Experts of a small language model: vocabulary 16384.
Below are experts of layer 2 (counted from 0) of a mixture-of-experts language model. Rows are named router (the router's row for the expert), up (a neuron's input weights, with its number) and show model dimensions 0-191. Each number is 500 + 50 x the weight over its row's rms, rounded and kept within 0 to 999. Numbers have three digits each.
After each expert's rows: a language model's description of what the expert responds to; "mostly gets" lists some tokens that are sent to it at least half of the time. This comes from a sample of Wikipedia text that the model never trained on.

# expert 51
router:550576434537550490559525522564453459554558438457511481448518428552501573554450440504448551538511564466491551503429472434548438439443467543447525474432563446554548435540462488520453451509523437486559560479558426553432580550423540423452562571460536562463430434533551440433469463530510522457483493514488474457435463425535556449489440553472457465471560547557536495566534557543559552474431470550534531455568550435421559432437523560492558445561531488552572507435447459434567536488458435525559459502562428562556562572530549558442434569454540454433560460567443542462436556469454559459
up0:554549433485475485321595435457580486412503453466423555515438563446501503518556540580566504528514497438422558520551448480487581499390523505468530570536523445460486562525526477482452473420499498598510414547477583514476542416580541618500560496439473500568516489374532527523565522492494467497540601500562567397488577477481436559538522548497466453530465425382499450419485490574507466481508452468520484432496515444453486509528566530508471525543514487459512463545488483454482553433554543449450561390523529512454423540553535499505472506565503587578477505515445513488499462547569515537
It responds to: Capital word starts. Single capital-letter tokens beginning a name or word, often after parentheses, hyphens or quotes, as in D in Drowne, C minor, P in Pld.
mostly gets: " F", " T", " S", " K", " G", " H"

# expert 41
router:511522472496587493549468514490435452524564431425458472489490447563532542530433428462438556580526582451540451525453455447451419457528481516470445490442556429568568451534463550529431444450443433463561511472537506559437555551488538466433569485504526572527486455553534423452453440519538562450475442512455472447432447488442570432518428554487497495484548575526539570574572571509530542438457459571559530429564590442468564426429519529489575462522445449567556498437456455430572521545431421543571439561565465542562568536549531537481479565468554508470552489579448550467438572472486564473
up0:472528479458471454579488422505499557440514554504492515490563496497569498518434466471585536459566491490463469565641480554531453452501460489461530508526468538442433565518550492581547531473516577512445525464460492443477605414525481448521447573486577515405535488464465590551515511479474492456476466449413523506597432587521508497619477428490529466457448515487524588492491468460499475578521532438552487515520487526388489491486423439546438457539542504490482454431582499484418435532378548449436498447579558433441558527327482565441498486568446505610439495507516522530515451485578458515
It responds to: Initial consonant pieces. Word-initial letter pieces starting a split word, often after a hyphen or in foreign names: gl-ucan, ph-oton, Gian-c-arlo, y-acht.
mostly gets: " L", " p", " f", " d", " c", " l"

# expert 19
router:440447578498560451525567462428445460444560440448510481553549450528535543456458445431454559548511553450552460429585479445451442523595445447446522527449549439537557552428449560464474435577459460481534555548558545548453501559558504498447529527482442555558574451537421452450445481534505527535480564562505519434454438454430560434528446555539539531572548551526457469566557537564538428468462497560546562444516548441556551446447461546441550480458443577546554558454448461449547527556443446481556462567552423502519550518562572544559500549491550579483558513556439410473455535566475551439
up2:577392554424574507363508500464469543561483486517536508583499549379474476529575561496466542566534521492455547425582464447571496419491569466595613503589482482535498520557485385533538496466466479555562503526476498492601396502456486525447555585529527451439408442471495540568455568521444525477444462500465366544508513464507464543556464442484569522444478463439459408498414467466472546439487458419501421530529492481418475470551519535515499500532476556440512502520516503524537421489530507520510516468536401499483496450538471411518430590514562460558470439456569490507532538496464599490
It responds to: Place and name endings. Final pieces of proper names, especially places and surnames, e.g. York after New, -ton, -ley, -ford, California, London.
mostly gets: "ton", "ley", "ina", " York", "ana", "ara"

# expert 86
router:474541525529572467543542517444428434528561431433498474563518425534566496483438435420429564561538577468566437438521478428521427470557459496470497489432550436567559499512443559484439435506489434485526505556529490571422532566507529471436554498509445559533557446554506435441459478549544545482505530527496474441431446476444553429511429573513528519539542575522506482571566564519564472439459469576555571426556550434524568427432467541498566457519435494569570499426441441430579548558431429510575469572567495552561568533518565554519494564489555543449539511569430515494431568519486569458
up0:575484478523544498546528503566538501481496418443543512481529524518384503638529478498527532516527533451562503428552498540470460481532419459398433559522517534348419414537489502509485578485528481448473544471545424473523478499427568529554541581547610489513480574467443475418589488474488504429454511379438546423461397612487551459468496523384503513569465472523506481523465478479432562503504486485434564452509476518435471536537483511424534517387514557488519452522605609549498444488435480517543423494511526445463496428485520443519477475460567512444458407572521498554536492448524501550
It responds to: Name and suffix endings. Final pieces of surnames and words, especially -ry, -ize, -ich, -ship, often in sports tables and Thai script.
mostly gets: " States", "ers", "ism", "ions", " state", "ons"

# expert 104
router:457494507527560496550499569428422446499581436430440550518455442563439525497449427486423546561464554443556459486482482446504423492552509459492515516441567433571538468533416558487435442453516443527578474528512563549422565555540534527438550491525496555538556451548519425409442536547534527429496557468526471449409464518427583453515435541479489566531521558547487466554562550529557490432480511550555583458566566471552578435440474427461555556469441515530557521449454547445549545537467438486557449529525470552558560548569578570504482551497576531477578400589450556418453533528523552470
up0:449527437543531588447465448514507539578453608575459481476450527522475459498656483452497551458458449497388424578542446558518496520411531580490521537516493517487577522537493485619513549434548551506535492467551481470537555407488548440521489597511450448522395486546505489496545483482529513518581554509434558354535475466445505502499535591592497500558478396495426518498450447371559492563477513483549482525529434497452512450481525465447515567425536432459510540473544442450467485495495485434540446562529461568430514566469502551495438522479459585532597495481506483581509519525601464542
It responds to: Acronym capital letters. Capital letters and pieces within acronyms and abbreviations, often in parentheses: WHO, ESPN, NBL, DAMAC, VIP.
mostly gets: " m", " US", " USA", " Western", " Qu", "_"

# expert 27
router:468506518528577452553544487443442433491574447425529447564494431542550487458439435445436558561534568508550435439518539427511435480556454523515530489431546445564562484509438557493436431445546432464539497539537506567428552568475514471431557471508457565540553455553506435437449518553536531462476508543474500438441444461430529430528429555552531491542500564511522496566570559480551510455467476559567558430555556444542576429422502525485572469467418507561576516443444430424566553558426432525576487566571512550551568547538571558508524572518573568453534523550426473494441571506511571455
up2:514467536445513500445547558613520521562450502548498461480420439441552430558548509574561498482565461595528496437422433457413519509440470486516384529443555492577585578533509525403528456500497562501486453484522620522469516506495520433552476517503526455535439543509520537513489549475430461382548516391471526493482516420458449547489487398464475482482530475410582568413493472414537488487446524549567541481452504512488473532496520451533499471484406449508501520487576502503499480532513490557488569466445540414520508557450496370466505408468567573653527494429501421498572521587503554484
It responds to: Name-word continuations. Second pieces of capitalized names and words after a first piece, such as Com-mon, Tw-itter, G-irty, Morgenst-ern, w-onder.
mostly gets: "ina", "it", "id", "ara", "ast", "ana"